From a checkpoint of a small mixture-of-experts model trained on Wikipedia: vocabulary 7472.
Below are experts of layer 4 (counted from 0) of a mixture-of-experts language model. Rows are named up (a neuron's input weights, with its number), down (a neuron's output weights, with its number) and show model dimensions 192-255. Each number is 128 + 24 x the weight over its row's rms, rounded and kept within 0 to 255. Numbers have three digits each.
Before each expert's rows: a language model's description of what the expert responds to. This comes from a sample of Wikipedia text that the model never trained on.

# expert 21
What it handles: Clause joints, copulas. Commas, semicolons and verbs like is, were, continued after a subject, including separators in venue lists such as Stadium; Macon.
up0:137138120116118119097136147191101136136125131106127132138159125095162136126108111151160119101136110142109110086164128100132155110080143115109149155144125156115126124059090115123089106168137118
down0:088104128113172107133176128067107115166146080167115113127142100138143135074132113136139125177131152065165104150085166162089076101177095112128157142132105128070121158114144140119133126136115120
up1:105113098146096095135138138148120172121148113136149121149106147161132068142077147142126132133122088121117143140121130139130137130136138116125132120108138093114143082159099146161158149163104190
down1:175097128081154160070105108127127116105090108150120158108132169156201123163138161110129135113137143092075142082093100115095114084115172132114084111125121132141160153162106108143163146162134113
up2:142120179104115149109144130134144143139142110155094157093106124113095101099107156138114113105132159143068158105133154175104108157081105160119127116159153153170144121097134178144136133123093156
down2:140161185115114155110154179178110134118099100118126115100087141118189145106132114089097115127165151118133112148153141152144166152127135134122129113115120144116118149133122131132108144107142157
up3:109137098128126135143111150079122130152146162125112106109120150142106096108154125133136110131092155118128118158116128104114138117095114142119151177102121156130145122085149112150119159117107126
down3:127156106143124124107174168122096145089131122108119114096117130125120138133111111118120105081176128152133122155180145175123107140121123134108116143125105147152149118110134138124173114133102129
up4:136121125151138124150183113135150129101083090122145112080124155146146129099111145117129189117116146117127116118088109138119112123123128127135082116119123112117161140109135144154091106125105085
down4:120130138112143166137095150104119072143145144180144128149145124139162143134125117158153187119122114122093123149069109095176143126148126130150120076117138123136118096123116119161131107147115117
up5:112105134168115139131123158119127132152121122132086108119149158100110128157113131128117103152126093163102113129173118164121129153134152151113165181110081152133123140134121121139120163082113151
down5:124131102127158136129111096137129155146156129126103154135149145126090138159122112164131136148130128150158133124113109140117169072112106118089147118162146133120147130095125149125098120160158091
up6:160179101116097130099112122103139090127110112131100104169119187148122152121104111109103105103154143122066136153110108174112104145191119145136124201081129146145129124150123146105090058106090132
down6:107124186103125158125139129149105128152104167103150163152104116120126115097145107138188130119129151148181114147146147106126107115162186132120111131099137108135127140117117087126134128083121140

# expert 1
What it handles: Short word-initial fragments. Short opening pieces of longer words after a space, often Latin prefixes, such as per, dis, dec, ad, p, e.
up0:119126141132142142162130155117129109127121135111165147115175136092118121124108122129142143096098090126134163153140098113140131132149133137107107116112174156175115157172112119165139120140117155
down0:108122135137106102129191152113155147110117163123078134132178145151152138163125151142123140112159100122154120110145122138151098106115146129104165124126133128126158105154122117099094114162137149
up1:158147121090102134143107115151117130121143106144112131105138077172100126168159196129123108147107168153123159163110105142173131136154097107152118131122141152154159115117134149099113132150146120
down1:151116128200147117109154110114114123144090157111114109125151098103156124126133110130151118163117106119109097122142148095147153110131167162151114098128122133177093152139136137139064101095121110
up2:086125159139084093126131088128138142111124071076170109087099130134099121130116136095155109129124165111125161151141109133151111120138124118152148102149183114123096147140114113122157151132103137
down2:131126141140133116111177160126109158143116107147115122140172134152183138142130083146142127139127099156086121104098162106133105147133103132130156098116150110148120113139165113121092106138118143
up3:141072143152162162188114133081117131139197161123099144110128139151116117121141146145105132136100113157125144139155094158152119112118129155132187123103119146150120101118111146138103166132144134
down3:169120147135135132087104159122101075115100109149159119107141104149125140145059151121135125105144130146146137136168140123160156137145100127178087129112124143137137111109141136074106106175145194
up4:109101144150119154138124154131091136102136099102207139136124119148141135136102130134135161113106108120148131166128114141163165163161096128134140126106156168153117118134153135095167118109125139
down4:119093131112148147144159157112133155114124161134129098180137170114121185107148148149145134086077095108146117143154101159136108187150092141094105088100131091149128133140177134100125078108178116
up5:149158125131087147118124139130121150138162129186137156103118092106162081150101100114153178134140103156112148135120150100089135104148115122129146143138152098150086120145137127133076146197132163
down5:125160130114116159124131141086108142112125143082124154101115109149076113138128112129126139136118104120120124060168104150142142175066109137166142091140163109121103163155135068123153146142203110
up6:165153143178115117165104090111130165123106142124088141122082125126073197115134182126121128113176148128134143100102129157101103177095109172121106165158147162157142109116109138136117107134164114
down6:125144121097118130123133153149093110169112134112131116132130130156115107160139137095174097110184085108140117140113134098146110180096116096118142148110125124088118123107129143102130110148119154

# expert 19
What it handles: Mid-word stem pieces. Word-internal stem fragments following a short prefix piece and followed by suffixes, such as enc-od-er, er-od-ed, pe-as-antry.
up0:119093114136134134122158094102108128125107106124138124170111117199129094126135143101160133129135125124096135077155080118135120150059151122106107164088135104131141177145096104178079118133114140
down0:129111153117169146141138121171155094143091114096146136178093161174137103118139075138118144146106110097122140105145156146118118144143129155115106138143138099131126128166097103078091102133121155
up1:128151146135112157103143146098137169077119166100142119187150165091125131141111157147105138123117133154146102101144138140151098084109120168118126164071182131144123133154104120138117153129170133
down1:140147115153120121131113084145126148126150105081120163135130155118142149111108102155177149144143114133111138130158176121126178178140188137159139119116133139146107168122100092065132145142140168
up2:135140106134154129159116130130147100104110113141102151160127152140153138124125140143164104140129126142121141126110156146141189144122109153105116139152178111132102119115161144121097117093146151
down2:128175151132114084082111132171152113097137094111148119113161126143120162139122130132142090100165091178118156085135156118131173109130150109144112109151112185137123098092155116163176165116155060
up3:140106175150113124123171117095128106162140166108147141112121119123167097085116080174149132138122140108099179155088103114098167109111125123097147136152145115156143152098104132143136129149167110
down3:157102131082156128141131120094168129158102148141121119181136136151150130133094130134136108184167142098168115155099122157164110115144151095173128132100199115120151134111129155107130102141157152
up4:150100105138131077161126171115138122112123109187148142082115095117161133154092124091121141133131136152134129141123136106125191115117128115110085123132185116134130110107163139136145063131089098
down4:109148092132161139173154165092125126145157160174136088128107133184118111140083130141126105168096125153120119143125103119129141121148083121123120126106097138100131180129091119101130131153134091
up5:113114115116178144112123109111091117135180122151121131161141140114120150136126132115132107108074146125135161160166150106101142118121110122104173151109154150109126070148109101143118150054121099
down5:121147162099151153143110093097142126149185143114139149132119132166141137116171114089153132102141109140130148121094119104143131149167115138147122135112155102081168108094129132128168125134164104
up6:118088145141120100119128134137165143097129102098118122165130131143121126135128140147166102115115123148153162109091103115101128143123142127114130089153125155110118117127148151115133110138135119
down6:122086109155133170078157133149134114146100135110118123146136171140089184133140080127170137184156191134149092099104137096137150148134112144137109132154168172095099116135093120115098147109128136

# expert 59
What it handles: Common noun stems. Opening pieces of common nouns and verbs after articles, such as sp, rev, manufact, design, business, plus the pronoun it.
up0:142130146121122145162159121125091103140128092103156125136134128153067131186154159139131153149089114118162132144153108164116158158131124148090155115170108135154129137143156137169151137131165150
down0:181115175093138133165138145117132148092162152103064139120143151107126106094136112138146132097084152132091128134144109137126178094146071089110097134125123111108165115143129111068108114106137086
up1:185165142124105125123079113146117120202131184059127124086141148105120135111100135146146155153103119124146167111103124157106154146132094132144138143151134124164176094148122125130117134131159122
down1:119153122144111084165130126138187110133129110184104136126088158141125151069090114116114156122168090096158124138141078113140144149090175151122168135152117113117140164102136129114152154153140124
up2:126135126116116156185071142138093142170109120077154120143123122159103098174157145111157112132105128165124136139144142170095130087121096092125168140120125145140135137109136136122109124135123154
down2:171113170183091112100133104144125102133124090121134136152103090143137154154125113102104115181151138117101120151101100123098120108140156104161130129135145146150082083112123153105086116124131135
up3:129114125145177133102076133163134134138153114105143146092119154110104136117118128129143144099098114120161116096118121093135115181121150099120157124110133113127106147176097078097098112130089148
down3:139176132150161156126120125127115100118122106157163131117150131119136118134176135113127138146125140121140090106113144123103124129134096125133126142157099138143169147140116138107157162134124110
up4:128122169104107120176102116149130077148103146127110089149153133105158130084103148172127137164116134131133154122125135147101147124153111119186137181106131097133157105150124101094132134140100167
down4:123124140149172111150141150122126088114092184139130135165159135152129084122080123110133106143114146133151082153100113105118190145096114066143097122102114129120109133138113152122151137107137135
up5:134162143096125139106113091141130135175154134112103141046103154125156114122103126111121152104096082139122102119107110142088109148114144126126124158151123132139126122130109133162141134122108147
down5:081142107123128127116145153140145135136155098124128170099145136163100101086113105152108137119089155151102137075100143169105098127121111112122111121107152135139103135092132157110099115125093128
up6:138134124120128086135153138114131152158117108102145129093123129079102114143124160077159165142103105168096135111087100137144145171110113151077087134116139101126181161155103134135155133113148130
down6:111145102086125119100118121112111113121164133121123137151119113081091131102144134112169110137098139134105131095142156101137171084113146129119143091140170148103124111109155151123129133097127109

# expert 17
What it handles: Mid-word name fragments. Short letter pieces inside proper names and rare words, often after a capital-letter start, such as St-ow, Rand-ol-ph, vine-y-ard.
up0:131146105086149107132142103130135113155126142152151126141142132131128086105107151105086152172084136094141165117103140133124151137106125136125161135148159100143130070098111099143151144105113152
down0:133141167151112134119080148145134135094112157130141169120161100165147117133113130149151134110202137118152138141140124143109144095122144153173149097163138122134125164137115162103157120133138171
up1:162124097107113100132115120086169120157097127117137119145141128118120093145072106092102103101132153128102111115120131151119086135085137144144129089096126106172149120124173097132102141193125089
down1:078148140139146119144134192102112091145105128101130109119119132116107119114122085167150102124095072137143160135109101087111158149132140166142158100176150093164153126152102128119095150154124168
up2:131158163108166158132142134157112082163162131172115100148191157134122111143133115099132150155115116142126119161134138148127099155134125126153148154161160148147129139137161140096119102101124138
down2:107093088174119140154107102162123131101144061101159105102097095147138100130071131166149153091137141165128140122090134134161124118091145126141108081062148167127143107096137127134181140108135113
up3:117146177132117121150153122135136167108145135128104132134102179133107102118105082119168128138132152147153113092184099130091142073142153149114137155088128162104159135129129168152113137140106116
down3:104122112131129140069142127121121143130135129104153123103106103123126127142115154074147124137135129152131141124105129143103149118139123113150144167137146116104141163115141128121135103126124096
up4:154134156156139130096176121119060118117129107084142153056123128139072084115145108146136159102130099132134139112111143142131150140114134137136115114157171127126095135126134096086138123130167154
down4:115113157121117102123121117084100170130114126130104132151085105124112133146188120120152124056132118149192122087105160121111124165164121136117161157056123152125127142152145154092151139107085143
up5:102107127115132171146103107112121132178160150114129161163155133140150121126140161177148108132113152126141135119098147115169153071155135107133140120114122144115140106135151153174097135145121145
down5:109130114143125153071101148136112141156130131115142126099139117145117144166125104117072180099106153151158121118178138131123140131122120161109122099088137072106202150182100129128097154116138112
up6:135119118157090116135115087134162118143168152149120147135103126143131117129128141177160117099149132114064176125108119155123116138119101152141087144104094115126100162083126086141116140121178127
down6:114099166156107098169165133090097129097141150153134176101141141120128133147149125150118143141084095154126113109092110118135141119134115155106115132126156138120108116127169102126177147123117091

# expert 6
What it handles: Mid-word name endings. Final or middle pieces of proper names of people and places, such as -ity, -ville, -ington, -ance, often in lists and tables.
up0:125070118119095107158112133112144110121131144154118165140159163147099136138089109099107089123115129154115138072141136142136092126112134109142166092071087141128126154129136155152144155089123146
down0:094091151126128151119127098118175085140172154183130171138155157158085120090095138139120133143134145122128133146150139135144119103113137074148139149144097111129098135141122164124136142136122093
up1:152141105149133163137064129129187111104141142103121117114094140098105099166114166136163142124146108113105092134118092098078164150164128104153118119107112123090116113138101122149127142158135137
down1:142153131104107120086129136154128175140188184153103117127128136108118175091123169165179139116128195138137130159116121136152094119142088113102158149106161133182091077121111125148124122116118107
up2:141154099085110124069124138109106165166181149116154130111102099116128103103106133145144132126132164113115100126096151100172106137130124121100154131138161115107151130149155142139154096125152155
down2:129100153159088135114139136138103111122119137107103123102139121149141156143145105147109147154154112084158122170152146110141109132138158121123126128101147106138124071120159143158132135141173143
up3:111137140170105139121090138112160138142167143136123122134121139155126121166116128127147177155153124112117130105050145073147108168164119114087137087155121134109144155100101083144131126185115124
down3:137136164164130141152135072144153073145149156154102134136110149110137154151119097102154127160154116131123104169119112101101138150111125120128145189117167138141121128163085096100094148140147132
up4:133127084099110149126139117142121115118117097135149130142105132201114098122121149168153188151123172132142140096154086208111096132142118114127146150103128155127156100149115172145145096121141126
down4:121140123148115197164102143132108120050159146141119126117120118122157138097110113131079121122144132144180101124146136142103130121125101111171097128133106122159105158113080143116115150095156146
up5:137114106088133165156148123124184128116121124154139078152138145141114084147161133085144126158100082158110128139103143155120119131124157126143160177118121139095132093124097136130099132121166133
down5:098097158151131118129150108105125142105122126145117080143126162105128158098125067146128089112153118154096128138124130140133132134127152135148099130160119132157197147145141141091133112119138161
up6:126118139103128102146139156128150167106091112094167131131117136127092120139141141106135108168110125118100102159120108085136112124117164137148118122151110092093094158126132093087127117099145126
down6:094119149134127148122160142090106150128139147084130119087108124161115139113162154141104114131132155151138089103120067135102120158144122105136150133131151095094150098117091167085158124084126103

# expert 26
What it handles: Adjective-forming suffixes. Adjectives and their endings for nationality, field or domain, such as social, political, Malaysian, Semitic, graphic.
up0:155125150135100122145141155164075099082131134155149132116130160160141104130129099147088072120133085140129076087148146096103126114135096107110168088125145083128099142162108125139136143095126085
down0:119158155133111117100143143099137110142125143044114149127124177114098134137093155130111138091131135138093139138105138116098108114116130123135126148147115134136161131123071168099096127143145093
up1:158136109123103116157138131119129109126115104139140150111145097169086129134099125093103093094158121146145143142157129163149089119106072116110108169104142135100073119166089124111084083118166091
down1:137124115097165136119112152113143175084135161100108119125149134134114073134119150138064126127090125106140125136082156119110111119143097099141125135084161109130141120162131122091181088131182131
up2:105099118074106139134173153118102165129110145112123108117108121139110124112100096115105116099154166127123091137146140113180049108110102135145122121119085164119185113107105121102163122131138160
down2:169137137130140140107136126124148098105156125147132108120147141136152106145153129102100108054108155095101133141150158138109153119153099143127095081114127124134163115137146118123105165064095190
up3:130102123173129104155151090094119116123091138106127101121121166125098117093136113096140133086081104179128162136129142117130133120143142162083089146050135126113132158108131144115120128147121133
down3:160138132141096112128100121089131154139148080127144150131115124146156124109120168161131130113143179116113129149179164112121112103179089113137134102131161156110064114092143132129148149122147158
up4:144141114112107107123089128117142143098110075084146146136108121154149094156158135098174140098114136133135121190094133094121107132123109112133080115109140121145138115106111170139116116138131091
down4:119166124110092131117110158136183139080104122117121102166117133175102129118114153104160131164133133133120116128152105119147100121101156130132105129139148122107154143165143152089116121088118128
up5:157093108139109116155108078098094170112108171150124140099113092145086108152120143129132094156130146121151105151108144119141136112116140115114128171112132108129121165119100114138117124131108136
down5:071128101131179133114105135154153131124164132130087148132100101130127151158118143121183132156131111175106160102119109118132116166098154135122124122122111154102139109187087135154103076104111125
up6:143094176095121090168097135143072110174124136104157124090129095112144111062122132142150141149109101181090125112094110134115127113125139139107136148128165108105128127113109131184107102110121137
down6:145108102134100140124121140095137164084132166107091118142111152140130136171145128102142138123152119149120161101103075101144105139112138119142089100131084101178127121084150113104128130123184115

# expert 24
What it handles: Modifier adjectives, prefixes. Adjectives and prefixes opening a compound or noun phrase, such as high(-power), long(-distance), public, social, sub(families), more.
up0:087159119162108088088143144134089141146157126153153161090158116129096147141140098132137149112102101091096110118127132137153136132083105116137146108120120118157185108118140119137134113137104102
down0:153148132141151140141090155144141121114083102129141093181060137131142123111120158133158095107125141148129133137152161117141114116136139136154145136099152145112107147128134117159078128129087124
up1:154102149085119145132123134153105123102114143086168150149177131136173147093112104122153084141124121140133119108136125122132140115166115141123137103115135110135146117143148155122173100119142134
down1:124153148153119139121173157162169169159148142189093102166126118161107143140124102133104136161139119139115137159130137182112130111125130121094111115143125153134140117076147099109141124133157150
up2:126106135155152123125155158116138126090095113125112109134109070123120147137139091122096182139124114162164131109120158170133144114109126142100100148088128120148149127162120163120122100137133106
down2:127135162155133164170111101086122094157116108174149126119123103099144122087158108118135117172145117083128146144087137117109094154175112151176106130127130129113086168120131128101106138108122134
up3:123114101101116156160157135136133172166125124110155097113110108111157132117139138139097121093119127114097117153135124132129082124064119156154182140118153122142113087142104148115097102170142151
down3:174149098158128145148104114093147108125157152133126143117106149134138114149111130082110108134129128095127131132149184133112143151128133130146142100102106103100139108114106124086122178087107088
up4:158159130110105111108134177114090133150156138131144140108148180127110106083144087132135165116131141171090122095152108100122145139099139076127088161113134095146123091126159138146167153116094137
down4:133164075120140127132157111133146152138109117111119132103115183132129123152150116119160133121110154069090184144158133169125167160138078166138151166105140085127081130115122135115097140120115151
up5:160170137124124138132146140113151147122155135136102153132112163106112129123129115112099123122150106095149126140098139124155159125135083187118121078118153103120129118107151091138110148149138130
down5:110123106125156150158138121111145066156113143172098128157129100147088166085122127131123101154170168183114132121148112109132155136086140133133119160126147104097162167153122135120142142138099122
up6:171168130117144128095144108160133130156102095167152129113155109203110125119130150134136134104134144144146112102167122159138094104069147115157138159117153079102109156144122097110128086105092139
down6:146125125127101145126116099126130148120119156144139106090149117104148111141153082171085150119132133126144103095117134152118102129104101137151126099126115126136109137120110111142090140154099114

# expert 49
What it handles: Definite article and adjectives. The, this and noun-phrase adjectives like same, original, current, previous, plus mid-word adjective endings such as domestic, unusual.
up0:104121134066089101107128152155130079151146170140089149091147148096060103131172169083089104144050110127185128160084170113199153148117136128158110166118140159144168127128114106131142139111113142
down0:096106106140131101161110119090126141155113128113075132162147127112115097095149131151114112120183162122094119154149133169138107139157114142158122139184130110139148121146131130134138135142134113
up1:146110144136093076068136133141130117133134132118138112092169154139099160104121119036124144127109149115080133128165127115126129106116145138144127125132158163114184113112147135165149160134136136
down1:152140109108121139143128125113129151123148152127131116143116136129091109122095176124094140103097129138121112101091115114139130084148093130145089103165128092142070153082120122121161132111084095
up2:162164157086125129138114129116100109134137114108103135173130140066123123115139166129167097151100129125119134130117129104146149131141139140153109139106104096116136112113139156128093160082106165
down2:102125095123147121088121129164142108128140127141121148140130149156192124119102098104114146134147125130144106108120145155181112121116138173128136174127122130151120126139114060092126102177149118
up3:097118104127130148122159097109105106088135086151136127100166145123122084169109159144129147114110197132163131112112095086096121155102127146152130102086114101126134139138128141106119145126057129
down3:085113163175147098141150129107149187116120126143107116122147134121143132142163105133157140131141141141130119165142106114126115159080148091115117153127162111103137128137141074144162150080140106
up4:116112150149166157129130173153112106148134116127136147137122129147126134156143099132132125189083104082146144143156107127149135124127127101118133112097160127122149132132131142103103153168115086
down4:103122192119132102126134152148122109152109130115158118095176113122140182077119121119122120123112172102142123171141101120118136121126148145129148133161095134103111116140119127119135138128126126
up5:112146107154092089142094132131123126142139183093112117136087142148138181127137121129097098166071136138134157151136168127112107141104099132138089140157136159136096111119111122146164118103163157
down5:097124131108124181164130131113108112129171080114150168110124129164076124144123111176152120141149126126125105141116110080119112146117144111122128148113174097136143116150152119151139116103084140
up6:156110142107108122115157113124088138097125161127137180098127141071108152141137172100108162097134174188137167154102118153129164100089108133093154146130102141110119158126143104133144133073102132
down6:146135148134143086108143139156106160153134178164113119147136150114125130129134112102130151120153119128101136122099130106136081119126102098090117103140145105147106137072151154108112152188145166

# expert 16
What it handles: Acronym capital letters. Capital letters inside acronyms and codes, often after U, hyphen or bracket, such as U.S., PAVN, GTP, SS, Lot-et-Garonne.
up0:131133104144158115150116156108136114125115119144133114125092139108106119128107141116125124144119123095141146145104118126153139103108079158111121149111096114112147105130129173109115143159131067
down0:130129142109121151086125121183154102169136126136132122149158116160139130136092124149134146171168124134130151115117142119090070065082165119114123123098117066140108116099137111131156112129119139
up1:162112150064084133139118120118138133148128125140132129080083128169129121138098088116111100115139133092152102106131134094149106179103106129113125141107163121139120095174172116183073095117136156
down1:116141115135141112112126115153187125120101163113095139071177140154155131136149151126100114139105106125127107168138102148148084085129055117131114157131151146102121112129139156121115113120129118
up2:137119145168132100146107136142131116147146116133075109131160118131095105096147131172091123132112148120150102105080151150116125147126113125132155130112108133128159105140153184167138156118123124
down2:097142072201118105136123124171140131120154149116085149144109092142145146113163144156153103128095144110145103116120121097122144141122124150101184132167116127130161115117115165128147140189146111
up3:093129106098130124084132144128136132124127131122125124107132092148119147131097113149157155142106113128119146150129132089139122150100134147182128116171141173136108154145137143129171124113125165
down3:137150098123160137134114168148127128132158115109124113130129129148132108166151156102121139106132139092096129146113080137135179135109091126112150125188125113098139106120097159076112116170121129
up4:058135109177126191154137141146115096140101136171113136124090131113118154129098152131135102075093125191153147129130164104102097097143139096095141132099141103118096083177124157136123143094097116
down4:142126111147174101125135106116121128142127141118146097079144097126122112150128148135106083181121122076151126127143192105138135153172143123101095157126164121117142121160124137133169168179203131
up5:168101073091148149142171110150161077144131085126124132118149112144141143155132120144126126149115116121120133142130159138132165096123117138168124137118102141074147131152116135167086150152147089
down5:091122161112123134192109153159130086091114160126146142124102086102108133111144120102149146086138109139109133126091103127138123131113154101139145100114174131122106095131133142170107123138140144
up6:152132107154094122146117156120173132164113149148110187113114103120152114101124154100126108086121136059125135121081143099104125113128114104141102136119121096099160139122103140105118100115118069
down6:109164130120115128125186145160102120130153146135126065117148134162108107144072174124105125148119170151085118164154125142131105141105158116104144176170142109151150127134112109133130156110097140

# expert 55
What it handles: Later word fragments. Middle or final pieces of longer words and some digits, often before by, in or punctuation, such as dec-ade, astronomical.
up0:152120119112114100082124114138136139107116104127164139158093149159128105068148142109139091154123076144116109133143128125137099124134101101150155104098132137135118132120125137144148126144082130
down0:117105155150070137141118136114099116176097130149135141104111108143138105102121118139079133130128168131127187163097143208109103171144096125145116124155119137111129193101107141129194144155107126
up1:144147129123116131092139100157121158114113111121174110110138137122105120106176149155130154143124130122141169119111081143168173122113095163127079173132115153116143165141129145160118123163131109
down1:149107135141147131137126137121117119107161192143115090142163117150163122140175094147136165143094122110134128146110098122110194155140130166122123147160122110136125128180092156128112100075135118
up2:116129162132119143151119163099152141081131127153133156141173144119137110107125196136187119161165123127105157130130115149119094158117109123119081153114170109118100116161092187120141086095117142
down2:119129165133093104148088097152144102113100124072116139138123167149143110161138144120134117168092105159137147145109148185107172162108096091148109099130190099147157126125118167104115158131115107
up3:091130143120131112096117134080139154144098106117115132171138122114123111137182102162143158143108079089116144132109132129107136132102100138115117122092144142098080126141139149119120124079117074
down3:100137176142093148086137140104103138156168122109121129174070147146172142127134145132154110144142102120161137137151137150115132122112104097119162117126145135128147143156144103093133134131152106
up4:134107125146117106099100120097114092097106079114135174124136143165144140124072112095121120104110102119153123150086145153131135151181077117092118145139141098114156121131122091117138109147110110
down4:176117159125124082145105137136144138138149119178121159094142153109112155135164141146146131140088144117151157121099119117140102154172111151132163108142138138112192128046115168129132156091151131
up5:160146142126121143159138117113149120110118146111145144117148143116139142122167150146130127177134133117085166174144136097140147100139121181112126136193103132113107158122132112143151151107102116
down5:098152101092148127127084130137073109104168163129104081105075127136102155120162153130124130172095147109134136199172136143105175092113151163109094097071118125138154100088138134152119147106124135
up6:151113149134147140151124120160106143158133115103129169146137171137136106169146100094107115127126101156145123134112145137152153098133122122124145160119135140168082120123116125136145134111142153
down6:138121137088129159149085132131144143167121156139151140149103130127120157109133098146139087118133163131114169115112154105153125110151117143123145153095110117117129126141135088157110152131162123

# expert 8
What it handles: Biographical subject verbs. Narrative pronouns and copulas in biographies and histories, such as he, she, was, been, became, appointed.
up0:145172114133081087139100128094132147134139156164079150069138150133122140141128103135118103113103132159167127165103090099089159181179152069118091113125104128136111093123121135120120141120131121
down0:135071182106150176134130145094097148142132108101150135112150149079130152154138168128133103095139131133082102126137086113206135138112120138117142120096131151202148127124114154147129126144125124
up1:141144066119130097136140118117129091172172100093104112117169172091143103125124106147112140109134138137127150116138123174131165081125120154138094129128150148113115155116164122141086109085122105
down1:129137105104124146123148133135146134101165126091178110089100121120117124138149127133153099171121135114144133110115111127114123145176129131162091154126105157168124100190132112196119121152149133
up2:131100119150169144149076152131111127133096097128150105139101178111126091138121149134144149124122113138153148108175144140118107116109097112129121134131134130135129105106158121098117122118157085
down2:081102115102144189135152131071166134162100120111172110101120147127123138118103111164114126168129121114110088149132114116101089180146104120132136143144149133156100158155124117112159148113138141
up3:144072141150088160134153151125125128110122127133160085120132074096119123140141104123151163112103119133132099163139109178122162103121119126132144153138134149117121163110158117121127163098108156
down3:176116103139132166161149137158119079133134136093126066128134158118136115149130147119091118162112120103106117131119085194139143181134121112090133111101128140129127132132137123170135098147121117
up4:089116086154132088131159109134148116128116135098091127150145142148110081161103139148161145090150167114135099085088090123107143136102131138150092160141088116159131113141104125199121170127147183
down4:130143119126152134135145150098118130124172120153155112127140147162119148119124159164101146138102095148125109109155165087127097121137104141166118141122101125156150142130091159103147148136143123
up5:124097165145175081123131121139143158115119107080157108085115134153143129102120125140147118112114115141148091104125129132117122111142145115130161117159157120134124144123091154112155143147162097
down5:130125113150135147114130125087141187122144149097124181130148164111137116104145145179137113195122120149118155111146105083108123120130125109132153116167140132121161079140166066144096125115125148
up6:135157098111106109117108139128122122166150123122131105187111159126155102109135136117137070140142124142098178112121162135131082123131111178112102124124116126137115126103143140136140136138173118
down6:133124090155125150169111138133157141111141125109150129106125108111152127171135150104143082152100056116155149128124116129118131123113124105163102152153084143121159137139119116126128091069137139

# expert 2
What it handles: Mid-word academic fragments. Inner pieces of longer nouns, like ion, er, os, and whole scholarly nouns such as theory, analysis, evidence, research.
up0:136120142161123095134103121138117144151035156101165125149131111142120137167120123124157138145109157141165105099143132157123190098119094183150133115132081127128128164158107070137159110114114111
down0:119116113093115133120115099105112101147171128117121168155126183108166093126121153105121140119084179139157140160120151127159106116129130129108179096107098118127109155084109129137126115117125124
up1:108137074122118179146115150141145165145148113154148171124102123145178125157131146136137125138113138153134113157099137121122087078121107071161106156115143190134155141119111097136148164141078118
down1:089091137105106112141129154110147140134137099120107098103112102136095102153132139163088134154086094109146080160135151120111084153140169132149104122152096109058094154164099154117113152101135141
up2:119120147142132157091109093144067161109092127108085104132134138112129111181127090133113123113129162145075107096106177123137186153123114109094116123091142159117138160113121094127164127134119101
down2:110156125141117146138156143105096138124140131125102095086112141167105137066169132151118067113122102129102181147204093137126105130135114097149113119094151131143111124163082123146110160107095142
up3:121120112098137102133130108175171155099135125158128094132150195143129095098110153119109086145149129133130146174153097139153111134103102093142136103138140135119170132107139140150141103139161125
down3:108111109128125166113108152115096164093131151106163186102098153157112110146106140108121160143140166124163166108128152118108113178126120155098157127100145118105151166147159128128120146170120098
up4:162107129118119131150120113128117114144134154117116155211086180142144071110096137120130142132111097102092132142160165122113100111142175167111135123106138177135145145149136140119109090178120087
down4:093078157146158104110155144116135143152087112128155095152119134081104086118177125079164166151159125131139118113110160134118115135117149108155119137149098122127140165124158129121116171136133141
up5:153101087096125140140137091161119130147116091121111187094144126141142105102133140123098135096120133152116109157140088145098140164124136118134196104131155150162132135156118118148109122119115106
down5:115113123137119136133149106100112138156145118154131155077159158121187103110138121101147107149145138126135137099094158154107130117119113134151103126145116120208109153107113097140115083156117170
up6:095101152157121157114137159096126143157117151151152120115123126173166096134159177141137103130150154122138121150095124159132100148114157133124178119130124146086158125106123141113121104184109109
down6:090138134099093113187123144104134112118098130108153087120119171118156116156121106127103154099129129119097139120174091098115109107116085146087080125161154113129174099125103097084119127103123124